config = dict(
    hidden_size=384,
    experts_per_token=2,
    d_shared_expert=192,
    init_std_router=0.0318,
    parallel_block=False,
    init='normal',
    init_std_up=0.0231,
    init_std_down=0.0,
    optimizer='cautious_adamw',
    batch_tokens=65536,
)
Below are experts of layer 3 (counted from 0) of a mixture-of-experts language model. Rows are named router (the router's row for the expert), gate (a neuron's input weights, with its number), up (a neuron's input weights, with its number) and show model dimensions 288-383. Each number is 50 + 15 x the weight over its row's rms, rounded and kept within 0 to 99.
Before each expert's rows: a language model's description of what the expert responds to. This comes from a sample of Wikipedia text that the model never trained on.

# expert 7
Description: Finite verbs and auxiliaries right after the subject in narrative prose, such as was, is, had, been, not, allowed.
router:26 35 61 57 40 26 66 33 65 36 33 58 40 28 68 49 31 53 31 43 63 60 81 35 82 74 73 60 26 55 48 29 26 55 72 32 34 45 60 52 42 48 43 55 63 36 52 52 61 61 67 32 63 57 52 32 64 44 45 60 60 18 62 30 63 60 43 67 64 55 34 62 49 60 52 26 39 61 35 39 31 40 48 76 26 71 58 48 43 57 47 69 46 37 52 40
gate0:52 59 41 31 51 52 69 37 45 51 44 62 42 55 27 57 65 38 42 45 54 38 42 63 55 44 53 41 44 54 47 61 28 20 21 68 41 49 46 41 39 37 46 35 43 48 45 32 56 38 60 46 20 53 69 65 68 55 42 65 45 30 46 53 42 56 56 37 25 45 57 50 51 60 33 51 71 86 74 43 56 44 56 58 52 20 56 58 42 42 41 71 68 43 38 55
up0:40 48 39 60 45 38 64 31 43 47 53 41 50 50 29 40 47 41 46 25 60 65 78 73 40 51 35 46 67 60 74 84 24 27 51 45 46 35 57 80 22 36 63 72 59 29 57 45 49 44 64 45 61 70 36 52 63 69 46 52 46 40 67 52 59 37 53 39 58 60 34 61 41 62 52 62 79 74 53 41 48 70 42 54 59 30 90 48 64 58 24 50 47 61 58 53
gate1:26 24 64 68 51 48 28 22 42 73 61 36 38 39 42 20 25 41 47 62 35 23 32 52 46 53 45 47 42 33 61 74 33 60 60 35 39 17 32 45 56 44 52 63 55 57 63 46 46 56 67 56 53 58 54 55 78 53 61 56 42 45 53 43 59 53 41 87 83 91 36 53 38 32 50 62 50 50 12 61 46 61 41 56 46 66 48 53 50 43 56 59 21 34 45 54
up1:62 57 30 63 60 54 63 68 45 40 56 44 51 84 68 20 57 47 55 40 48 74 61 33 40 42 57 34 36 64 45 60 53 58 29 99 58 53 58 74 37 63 67 63 37 56 45 44 32 50 51 52 48 53 50 56 68 61 20 58 53 56 72 62 55 25 56 35 56 32 59 50 28 50 41 50 49 29 60 25 55 35 53 63 63 59 49 49 23 27 77 38 45 61 51 67
gate2:31 48 71 55 32 69 50 25 52 31 69 69 23 59 40 59 86 49 32 47 23 39 10 69 54 52 65 38 42 58 49 38 59 43 46 21 40 46 67 51 77 15 35 45 39 25 50 66 27 13 61 55 34 52 37 52 54 59 63 61 30 30 14 40 35 33 70 62 51 39 45 49 50 49 46 50 71 62 49 43 55 45 53 54 45 31 41 39 42 25 64 51 45 61 35 30
up2:47 62 19 17 88 63 67 50 33 70 57 46 68 45 80 45 43 42 75 99 37 88 51 35 43 44 41 47 37 47 30 56 57 70 45 78 65 64 52 49 26 26 45 27 40 73 59 39 56 49 79 47 30 59 44 60 57 22 50 32 60 58 88 77 55 64 40 66 72 64 35 55 56 59 62 42 36 10 43 60 70 42 71 50 60 68 49 32 42 51 50 59 40 37 55 85
gate3:34 22 33 39 49 42 62 03 77 57 54 49 63 47 35 41 55 41 54 62 55 25 69 79 51 66 33 66 50 42 27 55 28 36 37 31 60 38 40 61 34 46 54 65 52 41 61 60 72 52 56 48 59 27 34 65 65 36 71 45 59 46 64 41 58 41 68 53 24 53 69 37 77 29 51 49 42 68 34 43 56 48 35 66 39 49 48 73 42 69 58 57 57 36 37 47
up3:45 33 53 46 58 58 47 55 39 62 34 69 53 49 33 00 49 48 73 85 54 14 54 28 53 47 74 38 50 34 65 30 54 61 48 40 20 63 59 81 54 55 37 57 54 56 25 61 64 49 69 63 45 72 65 65 70 68 33 57 64 64 66 36 46 34 48 47 72 61 80 75 56 28 31 23 41 72 51 59 31 36 59 63 48 33 62 53 26 66 53 35 71 58 67 45
gate4:56 37 51 58 50 75 35 40 53 52 43 51 31 61 45 60 59 45 67 64 48 50 19 57 26 23 46 50 61 46 41 24 51 52 46 44 65 57 51 59 44 75 32 61 49 50 64 33 26 48 58 55 36 42 62 58 73 09 46 44 54 95 55 29 65 28 33 37 39 70 28 29 38 47 41 39 52 56 36 32 45 43 62 40 62 36 36 49 50 53 31 48 66 46 32 49
up4:45 19 47 46 87 70 70 19 43 58 37 36 37 67 31 47 52 36 42 62 43 53 45 42 49 60 46 67 69 61 42 50 44 49 55 32 31 45 53 57 20 44 43 54 46 56 67 46 17 56 69 53 62 56 61 43 78 35 29 56 66 39 72 40 54 26 16 47 68 71 42 27 32 35 43 62 74 64 42 39 57 71 46 50 63 31 43 58 43 37 50 42 46 43 23 38
gate5:65 59 52 52 46 33 53 64 76 39 61 45 54 31 45 47 50 30 56 37 42 48 49 29 61 51 56 30 54 41 29 56 41 74 43 42 60 39 61 86 41 77 59 64 42 56 55 31 58 41 74 49 34 61 33 42 67 43 66 39 23 37 64 45 31 57 12 72 34 48 31 41 43 30 54 33 38 63 55 38 69 48 71 32 32 47 27 50 30 56 56 44 59 75 52 61
up5:62 61 61 56 42 54 62 91 52 54 31 56 60 32 47 49 60 84 48 36 41 72 36 55 69 74 16 42 57 59 57 69 39 79 36 46 46 60 29 82 06 51 38 48 51 59 44 31 62 54 50 49 32 43 20 80 49 41 55 51 42 47 78 44 61 51 63 86 46 51 37 47 36 59 39 00 61 77 61 36 59 53 20 38 41 45 36 49 84 74 36 54 38 73 41 45
gate6:43 47 62 58 65 41 69 81 74 19 86 17 55 51 47 57 54 58 34 74 30 23 39 47 46 48 61 46 49 36 51 41 41 29 50 27 52 63 18 42 39 26 34 51 57 99 41 37 49 74 53 63 43 39 58 37 58 49 38 56 47 69 30 63 43 46 45 60 53 36 51 39 65 48 38 58 52 35 75 64 48 50 45 35 61 55 69 50 55 67 48 50 34 43 37 64
up6:52 73 51 46 57 34 52 99 64 53 39 36 41 34 52 51 58 76 35 65 66 67 35 47 59 77 57 57 49 61 53 38 54 52 22 58 38 28 46 67 37 63 69 44 61 26 42 45 59 42 69 52 27 42 47 65 47 76 51 46 39 54 57 37 48 28 38 42 48 48 42 69 35 67 44 72 78 42 34 48 79 37 71 42 66 66 39 63 50 44 38 52 75 87 43 70
gate7:37 20 54 47 53 21 57 39 74 64 39 39 45 75 46 61 50 48 55 41 47 47 46 48 54 51 49 49 59 30 60 49 45 43 29 82 57 63 49 18 56 65 56 89 47 70 65 52 61 62 53 50 81 45 71 40 49 52 51 12 58 56 63 54 53 58 40 36 53 48 51 58 66 41 43 43 49 36 49 79 32 45 33 47 45 72 52 54 55 54 92 62 62 44 60 26
up7:25 59 45 44 28 51 40 52 60 50 51 53 53 38 48 41 38 36 68 42 20 73 34 46 62 36 54 49 52 59 52 63 59 41 65 55 41 37 28 87 58 69 42 80 42 32 37 30 61 57 41 49 42 31 48 21 50 30 55 77 55 60 72 46 37 20 44 55 36 70 42 34 37 32 48 57 39 36 61 52 60 10 50 55 61 44 40 70 36 76 54 65 72 36 68 59
gate8:39 51 46 27 56 25 46 42 64 51 58 36 60 34 36 55 72 40 68 96 56 51 69 50 65 48 43 62 21 49 35 38 47 34 52 48 59 49 61 45 28 57 40 36 44 35 37 35 67 52 31 55 50 43 54 31 93 56 46 32 49 59 31 47 78 52 51 31 63 31 86 60 39 23 54 53 65 40 37 38 42 48 47 61 47 69 47 43 04 41 42 41 45 71 41 47
up8:37 28 58 61 67 79 62 29 43 47 38 54 33 46 49 43 58 43 60 52 40 59 65 45 66 41 50 59 35 52 53 44 57 22 55 58 49 23 68 34 52 34 50 35 38 28 48 49 51 69 15 64 49 35 62 36 58 42 40 02 52 35 30 40 60 36 55 63 56 53 75 42 50 48 50 78 40 30 44 52 65 62 52 74 55 76 40 63 34 43 22 46 15 53 38 47
gate9:50 56 68 62 17 51 22 34 46 49 51 61 58 65 44 44 47 82 36 50 45 73 68 66 43 47 59 59 71 36 69 59 40 48 27 35 50 31 59 33 69 56 52 71 66 46 76 46 33 68 44 65 41 63 64 62 51 66 34 43 40 57 57 43 63 50 56 52 20 51 54 38 46 36 32 51 49 25 69 56 33 33 31 52 41 32 23 44 30 55 25 50 71 38 47 71
up9:49 20 48 45 41 52 45 51 60 54 69 57 42 42 37 47 32 62 47 40 22 62 81 49 76 37 46 59 76 49 55 54 47 58 58 73 47 62 74 39 70 76 63 85 63 33 73 40 47 48 41 58 71 37 43 42 82 60 58 37 52 54 59 34 50 14 38 58 59 56 44 71 50 52 62 62 56 45 75 69 33 20 56 62 32 63 45 34 32 81 44 51 60 39 55 49
gate10:23 74 54 31 71 79 57 38 44 46 31 37 36 64 47 69 15 22 66 52 46 69 67 40 36 59 57 37 22 70 47 61 53 37 68 40 32 49 45 53 43 64 51 56 61 45 36 58 40 65 47 48 73 68 57 22 86 43 42 55 29 55 50 78 65 54 47 46 47 63 66 44 20 53 38 65 52 76 30 58 36 45 54 71 45 54 32 57 13 56 64 82 45 60 76 78
up10:51 50 57 47 54 68 45 86 48 22 45 45 46 45 48 44 68 37 52 48 54 56 42 41 43 43 43 59 58 51 62 37 60 44 52 60 51 27 51 65 77 31 68 60 50 54 30 33 62 50 35 32 58 44 50 21 73 30 20 32 60 55 61 34 85 63 34 52 71 76 42 42 78 45 53 63 58 73 27 54 37 46 68 53 43 50 36 27 29 42 47 41 45 33 48 56
gate11:57 56 20 52 61 59 49 43 73 54 75 30 60 49 45 30 55 54 39 30 26 52 47 55 64 68 51 72 23 39 29 54 45 26 62 44 48 42 33 85 28 67 42 50 39 50 43 31 44 60 85 43 17 56 58 55 42 57 20 45 64 48 77 40 50 39 60 46 65 52 45 40 63 45 42 41 45 40 46 43 54 50 38 72 60 47 62 53 63 62 46 63 53 67 59 50
up11:40 50 43 17 76 40 55 67 10 46 48 66 54 44 52 82 42 48 67 61 48 86 35 29 27 51 55 70 76 44 30 60 63 47 43 65 61 59 53 59 41 52 60 66 37 66 53 73 54 64 51 53 83 20 57 31 42 18 41 52 43 59 34 70 81 25 44 53 70 12 40 71 32 44 50 52 65 26 50 19 44 23 77 47 29 62 49 58 07 55 36 55 51 40 47 61
gate12:61 54 63 44 82 63 75 46 13 50 49 87 33 50 65 33 50 43 23 71 42 54 61 35 56 41 50 32 32 52 65 46 47 47 61 32 28 29 55 41 75 49 61 49 46 55 30 50 54 36 73 48 71 49 53 65 56 53 41 40 58 24 64 40 54 88 43 51 70 49 71 59 65 35 55 51 63 61 37 48 44 72 32 60 53 64 42 62 66 47 36 48 27 52 35 33
up12:48 65 45 40 61 57 61 46 49 48 26 25 29 69 41 59 69 49 44 56 27 51 46 66 47 37 35 38 31 56 90 65 41 43 57 34 31 42 45 47 66 40 52 29 52 52 32 48 40 20 61 75 55 51 51 48 42 62 31 48 49 46 46 55 65 51 81 31 70 46 48 30 55 37 53 44 57 87 54 39 29 50 34 54 57 21 52 55 56 36 74 53 36 49 65 56
gate13:34 60 64 54 24 49 38 49 89 54 36 55 53 61 39 44 58 42 57 37 49 34 51 46 39 52 45 51 47 65 64 40 55 32 49 63 48 55 41 39 51 43 36 67 31 37 45 74 46 43 50 52 59 35 58 41 29 50 28 19 57 55 51 23 57 63 39 40 17 27 57 33 62 46 50 60 55 81 28 74 67 61 67 77 37 64 47 56 70 24 82 65 15 74 54 73
up13:34 28 51 33 56 60 63 51 42 39 77 53 62 46 40 45 40 35 76 87 36 72 61 43 54 32 47 41 43 59 33 57 56 59 47 65 38 77 39 47 41 27 42 30 43 62 45 55 51 27 66 70 44 84 75 58 48 69 65 46 13 52 47 61 56 78 63 48 34 26 43 72 55 36 42 46 47 31 51 28 55 32 33 48 53 52 74 43 46 62 28 41 41 49 40 51
gate14:63 70 86 65 33 08 13 50 34 60 36 60 69 64 56 36 68 59 59 82 18 51 36 42 44 30 22 54 46 23 64 41 45 48 63 64 73 35 65 76 32 62 48 45 33 38 47 67 43 51 52 56 38 37 64 63 47 54 32 60 40 53 28 13 86 24 38 19 57 56 29 51 50 41 29 60 69 37 51 36 69 48 77 34 72 60 69 68 49 29 40 60 40 48 41 31
up14:56 59 66 44 54 19 29 42 46 69 42 48 88 67 67 50 58 45 52 99 25 41 33 35 49 15 47 43 35 44 62 51 63 37 73 71 62 56 66 88 46 62 41 48 64 56 54 72 46 66 58 49 66 38 70 71 60 41 44 49 49 25 34 21 55 27 29 20 32 32 41 42 32 49 44 45 55 10 57 46 55 44 64 37 71 54 46 79 66 29 56 46 49 36 47 15
gate15:48 42 41 37 78 74 26 47 26 47 65 36 17 74 41 53 28 34 49 66 71 32 50 48 40 17 59 58 66 21 56 64 47 38 43 62 50 37 34 43 49 42 35 59 00 58 76 54 50 68 30 62 55 56 50 60 48 18 23 36 24 63 42 80 75 36 83 80 48 63 64 82 65 65 45 48 46 63 31 56 42 23 42 36 42 62 46 23 51 40 65 18 39 41 60 46
up15:33 58 22 22 48 70 17 48 50 49 35 18 29 82 37 54 59 45 36 50 60 07 53 48 14 08 50 43 63 58 52 52 42 50 40 68 42 63 41 44 62 41 29 49 32 60 28 52 35 45 43 68 52 80 33 78 59 46 43 24 25 48 40 55 62 21 71 65 54 34 46 50 38 33 40 44 48 52 41 47 57 16 38 29 45 57 67 40 59 48 82 36 65 75 70 52
gate16:36 44 50 68 55 31 55 63 39 32 54 34 24 52 63 29 47 14 61 59 39 30 68 60 77 44 71 22 38 41 53 59 46 44 65 86 48 45 30 61 59 55 39 46 43 42 76 13 64 52 47 53 56 40 51 44 62 33 51 34 63 56 80 60 88 56 43 58 17 84 71 68 55 43 45 39 45 57 38 74 36 33 53 46 44 65 35 42 23 33 51 58 41 26 44 56
up16:06 34 72 47 32 17 57 60 54 43 26 47 54 44 69 45 31 35 52 56 31 39 65 48 68 60 57 37 43 60 23 55 46 48 67 73 40 66 46 65 26 44 33 53 33 37 76 39 32 54 75 55 25 25 44 42 45 39 67 53 60 45 81 27 60 60 56 50 42 74 50 89 51 44 56 41 28 47 54 77 57 51 47 54 54 51 47 34 33 56 18 76 30 37 37 63
gate17:10 37 43 50 54 56 65 16 41 63 48 51 27 45 38 65 28 45 46 36 51 63 46 39 31 46 50 63 63 46 89 81 43 52 50 38 47 43 53 66 41 46 45 74 38 37 19 42 48 40 47 57 61 33 70 52 71 73 57 47 42 52 55 48 64 31 59 39 55 63 30 75 36 64 90 40 46 64 43 62 38 59 07 48 68 40 63 29 51 47 36 63 24 25 71 58
up17:39 39 44 51 33 23 60 34 73 66 46 61 30 14 11 68 28 44 48 63 45 46 69 52 62 66 42 58 78 67 82 57 41 28 50 32 55 32 46 71 40 43 56 58 80 19 61 75 52 47 66 49 70 65 45 62 42 99 69 64 42 27 62 36 67 40 49 68 48 22 48 72 64 65 57 49 74 61 16 53 48 59 32 49 50 49 56 63 43 59 47 67 62 71 62 54
gate18:32 44 43 44 47 54 39 14 60 53 69 26 26 47 37 37 28 28 50 74 49 46 52 38 51 57 43 49 69 61 37 46 51 26 38 20 48 58 56 62 62 28 63 33 52 63 62 25 33 63 51 44 54 53 49 48 71 81 30 24 65 36 23 33 89 36 45 76 64 27 75 67 63 37 49 50 48 60 43 73 63 54 28 64 56 53 61 76 26 64 53 42 50 14 47 59
up18:74 51 68 32 84 33 20 34 50 64 54 57 49 69 54 48 65 53 61 30 60 49 59 34 66 45 68 65 06 53 57 71 47 46 46 71 61 46 57 28 75 48 55 64 63 39 61 90 64 64 32 65 58 31 36 59 39 35 48 25 55 61 65 66 61 64 71 06 27 51 51 62 59 57 47 66 37 32 58 50 40 51 91 36 41 57 37 38 48 46 43 72 34 51 59 49
gate19:72 67 77 34 30 50 61 53 46 39 47 79 58 55 77 33 45 95 18 53 53 45 40 47 28 38 45 65 67 53 56 73 60 68 47 60 53 28 36 48 28 50 60 42 57 47 47 57 75 53 36 56 62 36 57 42 32 59 69 32 55 15 27 17 45 73 29 46 66 35 55 34 46 25 62 30 58 41 40 30 68 32 68 53 31 48 40 61 55 42 51 71 43 58 28 47
up19:64 46 46 43 54 49 37 57 53 58 44 62 22 28 54 33 42 60 47 69 28 60 39 53 56 62 52 44 46 40 47 41 67 51 17 38 73 60 18 47 69 58 59 23 43 56 58 52 79 20 52 41 48 33 55 41 40 28 34 51 50 34 48 49 51 51 38 35 54 40 44 70 53 54 57 39 57 39 48 40 44 72 36 49 46 20 19 68 63 53 22 55 31 58 54 41
gate20:39 26 54 63 50 53 54 68 68 06 65 24 45 66 47 11 45 59 44 76 75 45 51 36 75 46 54 61 47 54 49 43 52 34 57 54 74 41 68 39 52 28 54 42 56 46 31 62 54 33 52 36 24 46 46 30 78 33 34 23 69 65 69 45 63 35 55 57 39 83 33 48 75 39 57 41 23 59 44 40 61 44 51 26 60 88 41 47 41 41 63 44 67 33 40 54
up20:55 23 63 70 75 51 48 63 60 40 34 21 53 55 46 26 44 47 51 91 62 60 65 53 65 59 48 43 35 62 53 54 57 70 63 57 59 49 57 32 46 48 45 57 60 46 56 63 44 28 45 42 48 48 48 34 83 38 24 08 64 62 84 36 77 28 20 59 30 58 51 29 73 42 64 58 22 60 31 45 43 44 48 45 52 73 37 36 62 32 57 54 60 29 26 18
gate21:13 49 64 34 62 49 41 26 41 44 42 39 67 40 54 51 24 34 59 46 55 43 40 22 61 68 46 60 33 37 61 42 73 14 47 18 32 26 47 49 59 55 42 47 73 48 63 49 48 44 73 46 65 61 52 65 44 83 42 40 48 73 57 45 67 41 51 57 45 54 38 70 27 28 57 73 57 39 53 51 47 65 44 54 49 62 56 60 31 56 26 78 03 19 46 71
up21:31 17 39 56 69 25 29 30 51 49 54 43 50 46 56 12 38 65 59 51 62 36 71 56 66 51 54 60 49 57 66 42 40 44 65 45 36 35 53 37 53 81 76 59 56 37 47 51 56 39 40 51 81 58 60 50 52 77 67 33 40 61 70 46 68 77 43 59 33 58 64 69 48 28 71 88 34 56 38 70 71 70 29 51 45 65 57 44 20 62 28 42 30 42 61 53
gate22:37 49 50 46 77 58 63 53 21 60 62 66 60 53 30 52 47 49 54 69 67 53 48 60 67 58 32 77 74 47 46 39 43 56 36 35 68 45 46 62 40 14 31 17 46 71 62 43 59 51 52 64 27 55 73 60 45 59 48 68 54 63 65 41 69 63 53 59 43 22 56 55 59 68 52 69 56 45 42 35 62 66 43 59 43 58 30 42 58 39 44 62 25 35 59 38
up22:34 49 41 64 71 53 64 42 35 59 38 55 64 49 11 64 45 55 09 35 65 61 72 60 65 86 18 44 35 32 39 54 26 54 19 44 64 44 46 65 25 49 33 57 49 49 61 33 64 47 66 51 76 51 62 68 28 59 49 60 51 44 56 50 74 49 75 54 31 32 61 68 39 43 68 27 60 47 72 58 30 43 41 50 30 57 47 43 62 40 53 72 37 06 47 12
gate23:37 59 74 59 44 56 37 38 60 39 55 50 46 67 32 21 53 20 37 63 72 44 50 46 51 31 60 50 56 42 72 32 54 32 69 16 42 54 25 44 58 34 48 62 40 21 29 32 50 30 47 35 44 54 69 23 70 48 37 52 54 49 31 32 62 47 63 91 62 30 50 51 66 31 37 72 45 82 60 35 42 34 65 52 41 62 56 58 41 12 54 36 50 57 55 45
up23:58 33 36 66 71 21 31 71 66 31 40 59 54 56 49 54 48 55 28 36 61 59 45 44 59 35 71 75 32 57 28 44 27 48 36 49 41 50 32 42 60 59 61 38 36 43 68 52 75 49 52 27 43 52 85 49 38 62 49 63 59 73 34 41 38 17 37 53 43 57 51 30 66 42 45 57 31 57 55 47 69 63 63 53 68 71 51 45 62 46 27 40 65 39 77 48
gate24:32 25 44 38 43 48 34 36 67 47 56 60 17 61 25 38 35 53 66 73 41 42 22 69 39 45 06 69 97 53 47 44 44 56 64 57 34 52 57 43 65 54 63 53 47 49 55 56 48 38 34 61 65 62 64 61 42 65 40 49 37 48 56 18 39 50 46 64 36 26 40 31 53 66 54 46 46 42 13 66 57 45 63 55 41 27 44 59 30 61 72 44 48 51 43 30
up24:31 74 54 41 34 58 82 60 69 53 26 11 49 48 61 26 54 26 43 43 62 15 71 66 44 43 46 54 59 65 61 56 46 79 54 28 24 67 69 31 50 66 47 21 70 25 43 64 44 51 42 58 30 60 42 71 37 77 78 45 53 57 43 64 77 61 82 37 43 65 30 19 56 63 39 56 46 43 48 55 31 54 48 43 47 65 77 65 41 57 58 40 48 75 30 55
gate25:42 50 35 57 71 54 62 74 65 33 53 65 53 34 38 60 34 27 39 46 76 53 38 41 39 54 49 64 57 51 32 35 33 31 12 54 42 78 56 40 48 67 49 36 43 40 66 57 45 48 30 50 65 58 38 52 45 60 59 63 15 48 58 52 40 60 67 43 23 34 35 54 64 62 50 72 42 26 67 42 86 30 83 61 62 64 50 65 71 47 56 52 62 35 54 39
up25:58 65 61 45 64 60 54 61 14 60 75 67 76 59 63 70 47 67 49 52 65 75 59 29 47 64 58 27 52 47 63 41 71 48 64 29 59 60 62 35 39 47 53 43 69 42 53 27 45 53 53 64 34 43 40 48 16 19 43 42 37 52 29 38 49 58 71 76 48 36 26 44 52 20 68 37 55 54 52 62 53 62 43 59 49 51 46 31 43 83 29 56 36 30 61 92
gate26:30 58 59 39 42 32 60 34 51 40 65 54 46 28 51 71 32 42 25 52 52 06 77 47 62 64 49 68 39 62 23 47 30 29 50 58 50 44 50 44 43 59 61 47 59 37 46 45 58 51 73 67 41 45 45 38 71 37 64 44 49 30 74 46 58 53 50 49 62 63 63 60 55 45 51 62 28 75 58 71 36 43 30 60 41 78 63 40 42 39 43 66 47 22 56 57
up26:36 66 58 68 60 46 23 54 64 26 55 75 49 41 26 46 47 73 58 41 64 27 68 52 39 50 84 77 45 65 41 38 43 61 61 33 12 73 72 42 82 35 60 25 78 24 45 52 74 65 34 46 42 57 51 63 28 71 36 23 30 30 57 33 58 54 35 48 59 57 54 70 56 45 58 54 48 40 47 15 59 66 41 52 45 38 68 50 30 40 42 45 62 42 58 68
gate27:32 25 41 53 46 63 45 23 66 42 55 45 62 45 54 48 43 62 55 56 69 72 24 35 29 65 63 54 39 38 50 41 59 22 40 32 67 58 55 66 50 32 44 24 49 70 30 32 43 59 26 63 26 55 67 67 56 88 53 27 64 39 54 22 43 59 60 39 51 50 47 48 61 09 72 58 42 77 33 66 62 55 36 61 28 34 46 54 37 37 44 64 50 26 54 71
up27:38 43 66 38 42 55 54 38 45 46 66 99 38 38 21 43 67 56 57 41 35 32 47 55 80 51 45 71 27 55 31 49 54 39 68 61 47 51 23 57 56 74 51 78 70 32 59 68 64 63 70 35 50 36 36 27 58 60 45 70 56 37 55 79 41 30 09 43 46 64 48 94 55 68 67 79 14 51 69 49 37 29 69 58 45 74 40 48 65 48 46 56 21 44 37 32
gate28:44 56 84 53 53 62 28 67 46 39 41 36 09 52 38 46 39 36 54 39 33 50 51 41 27 11 64 41 20 45 49 40 67 56 31 62 58 22 45 15 64 74 69 36 54 27 60 46 67 44 49 43 50 59 49 66 71 33 49 52 47 52 42 53 32 55 41 35 36 54 58 59 29 53 44 58 49 55 38 30 21 41 58 46 41 52 41 21 40 26 70 56 53 79 44 25
up28:48 37 39 38 29 34 71 57 41 50 67 58 62 44 64 52 55 51 51 66 55 32 79 41 56 37 67 78 73 51 19 46 25 27 66 27 68 61 55 56 62 44 46 75 37 45 24 49 62 48 80 72 40 47 63 54 24 61 43 47 42 39 41 37 54 32 61 69 58 67 39 53 73 32 44 47 40 37 55 60 51 41 40 50 64 60 43 58 34 64 24 45 49 11 47 87
gate29:48 19 32 52 48 29 30 04 75 63 18 43 39 62 40 56 57 34 49 45 37 53 56 57 53 38 72 67 62 49 64 36 44 52 70 37 44 71 44 35 39 47 55 46 54 36 51 29 67 56 42 43 55 44 55 58 39 55 78 53 27 35 54 54 45 63 51 53 62 69 41 59 40 58 50 48 65 31 59 73 51 57 42 64 56 53 83 30 37 51 27 51 65 49 44 47
up29:52 79 70 33 43 41 57 57 56 66 80 43 39 48 56 44 39 55 53 67 52 60 25 36 47 26 72 30 50 44 05 52 40 52 35 77 48 50 61 65 23 49 27 50 42 73 62 32 31 50 67 59 82 56 55 33 34 40 26 39 71 83 57 58 44 19 41 45 49 39 21 47 41 33 38 51 38 57 33 35 57 46 47 51 46 51 33 45 57 54 63 38 45 18 64 20
gate30:35 27 56 36 58 45 50 35 60 52 59 46 40 52 44 70 31 62 24 72 53 48 32 62 13 42 67 58 75 46 38 48 60 64 48 20 38 53 43 45 52 27 47 66 45 66 53 51 25 47 46 57 72 67 56 53 55 51 64 59 49 29 58 37 34 56 31 87 77 09 52 39 67 67 45 45 59 66 42 65 69 50 40 62 49 61 27 38 71 37 90 58 58 54 49 22
up30:81 28 65 45 50 63 65 52 70 48 19 67 33 46 35 48 39 40 35 63 61 76 52 51 55 40 45 32 52 32 66 38 41 49 71 26 45 55 38 71 15 57 69 44 39 30 36 45 54 55 41 39 51 56 59 34 54 38 44 52 81 56 27 22 64 43 77 67 62 52 37 42 44 55 89 38 30 60 46 53 40 42 38 40 49 42 59 46 55 97 40 24 38 44 48 36
gate31:43 32 72 62 79 50 47 81 44 33 49 66 24 56 44 71 48 30 62 37 48 50 56 73 45 72 33 33 76 50 49 28 38 80 42 43 41 77 67 29 43 40 60 37 64 44 44 54 48 52 58 38 67 45 56 62 57 71 72 53 46 78 62 35 43 67 50 68 54 55 65 35 59 58 58 51 55 54 47 99 41 84 45 65 53 39 55 59 58 62 45 65 40 49 46 58
up31:33 37 67 68 54 63 32 50 72 57 61 72 28 54 24 63 51 55 67 46 84 58 27 35 47 44 72 75 99 41 45 21 52 45 51 45 54 44 21 54 51 27 51 51 44 45 61 45 66 59 44 44 68 53 68 57 59 67 45 49 42 55 43 55 53 63 45 75 38 54 53 42 71 54 59 48 48 78 18 57 52 39 44 61 45 42 47 52 39 44 44 23 60 47 58 64
gate32:58 54 20 64 65 46 39 64 36 70 33 50 65 65 45 04 69 51 51 49 32 36 54 55 42 44 47 40 23 44 63 50 47 66 68 66 82 47 85 51 79 41 49 28 30 33 65 43 70 49 72 43 46 66 68 87 38 44 52 52 45 30 31 22 57 55 52 42 39 73 40 36 66 39 54 53 42 63 66 44 45 55 37 41 71 67 54 41 47 41 54 42 35 54 24 40
up32:34 59 43 43 40 75 41 41 75 67 46 41 70 53 51 59 48 50 37 45 27 49 57 61 45 30 60 46 80 46 60 35 32 36 52 55 47 67 56 30 74 23 46 47 48 31 55 83 42 40 38 50 68 74 75 34 52 58 54 24 41 47 22 43 57 51 93 60 05 67 30 45 39 38 70 59 32 60 48 63 38 42 13 27 44 43 37 18 59 63 64 54 46 31 55 62
gate33:46 64 43 66 82 39 53 33 58 35 76 31 52 70 47 21 42 39 45 60 31 47 42 54 46 46 52 52 29 47 68 52 44 63 51 43 47 30 29 68 44 65 39 58 41 33 49 54 59 20 60 62 17 69 48 27 85 32 33 65 39 33 81 46 73 38 63 83 53 61 40 24 34 17 49 43 81 50 34 58 47 53 63 47 47 23 63 19 22 18 62 61 44 61 51 56
up33:64 35 37 35 62 75 62 48 18 75 15 46 38 73 55 45 51 50 36 56 41 57 55 35 41 52 47 34 39 44 32 67 57 21 48 59 71 56 52 64 28 51 41 35 68 64 56 58 51 40 41 68 52 45 67 64 55 50 35 33 38 56 10 73 38 26 52 23 50 41 70 49 36 77 48 60 38 48 63 52 64 33 36 58 65 39 54 67 56 62 32 40 18 51 41 62
gate34:57 27 52 47 40 62 61 25 32 62 50 68 65 63 58 79 65 64 38 51 33 48 37 65 33 64 78 59 67 65 45 42 39 41 17 31 44 61 61 36 53 44 50 51 54 31 44 57 70 55 67 79 43 40 42 64 64 57 54 55 39 42 70 49 49 63 32 97 67 49 75 30 51 44 68 47 73 47 33 43 52 59 41 68 33 44 28 75 62 27 47 91 32 73 81 28
up34:38 48 12 15 55 66 51 41 48 54 46 39 73 43 73 28 68 36 57 27 45 33 27 59 45 53 49 39 51 40 36 49 57 57 62 53 58 83 38 58 32 65 37 37 53 73 38 62 42 34 49 39 53 72 58 59 62 56 76 49 59 57 32 36 59 68 58 58 41 84 45 53 47 44 52 32 41 48 50 59 62 40 85 51 51 51 63 59 61 53 62 41 33 39 41 45
gate35:24 74 42 63 47 59 56 33 12 44 74 60 38 50 57 58 40 65 65 53 49 42 67 31 53 46 08 34 38 48 50 75 62 71 45 92 58 48 42 82 45 64 52 63 35 33 74 35 54 61 33 34 37 32 37 40 83 42 59 71 42 50 85 52 32 65 44 51 48 81 47 69 46 53 48 58 44 53 63 54 63 33 53 54 39 55 20 40 30 68 74 48 30 16 48 43
up35:44 57 46 66 47 64 36 30 43 28 52 42 44 40 61 58 57 53 23 07 49 45 51 74 53 56 29 67 50 40 51 71 80 63 65 55 56 58 57 53 72 69 54 62 47 44 66 31 56 53 32 36 78 43 71 75 74 64 42 53 45 57 52 58 44 35 34 27 48 28 57 37 58 81 48 60 53 44 58 19 39 38 66 45 45 49 33 50 40 57 60 31 39 61 37 72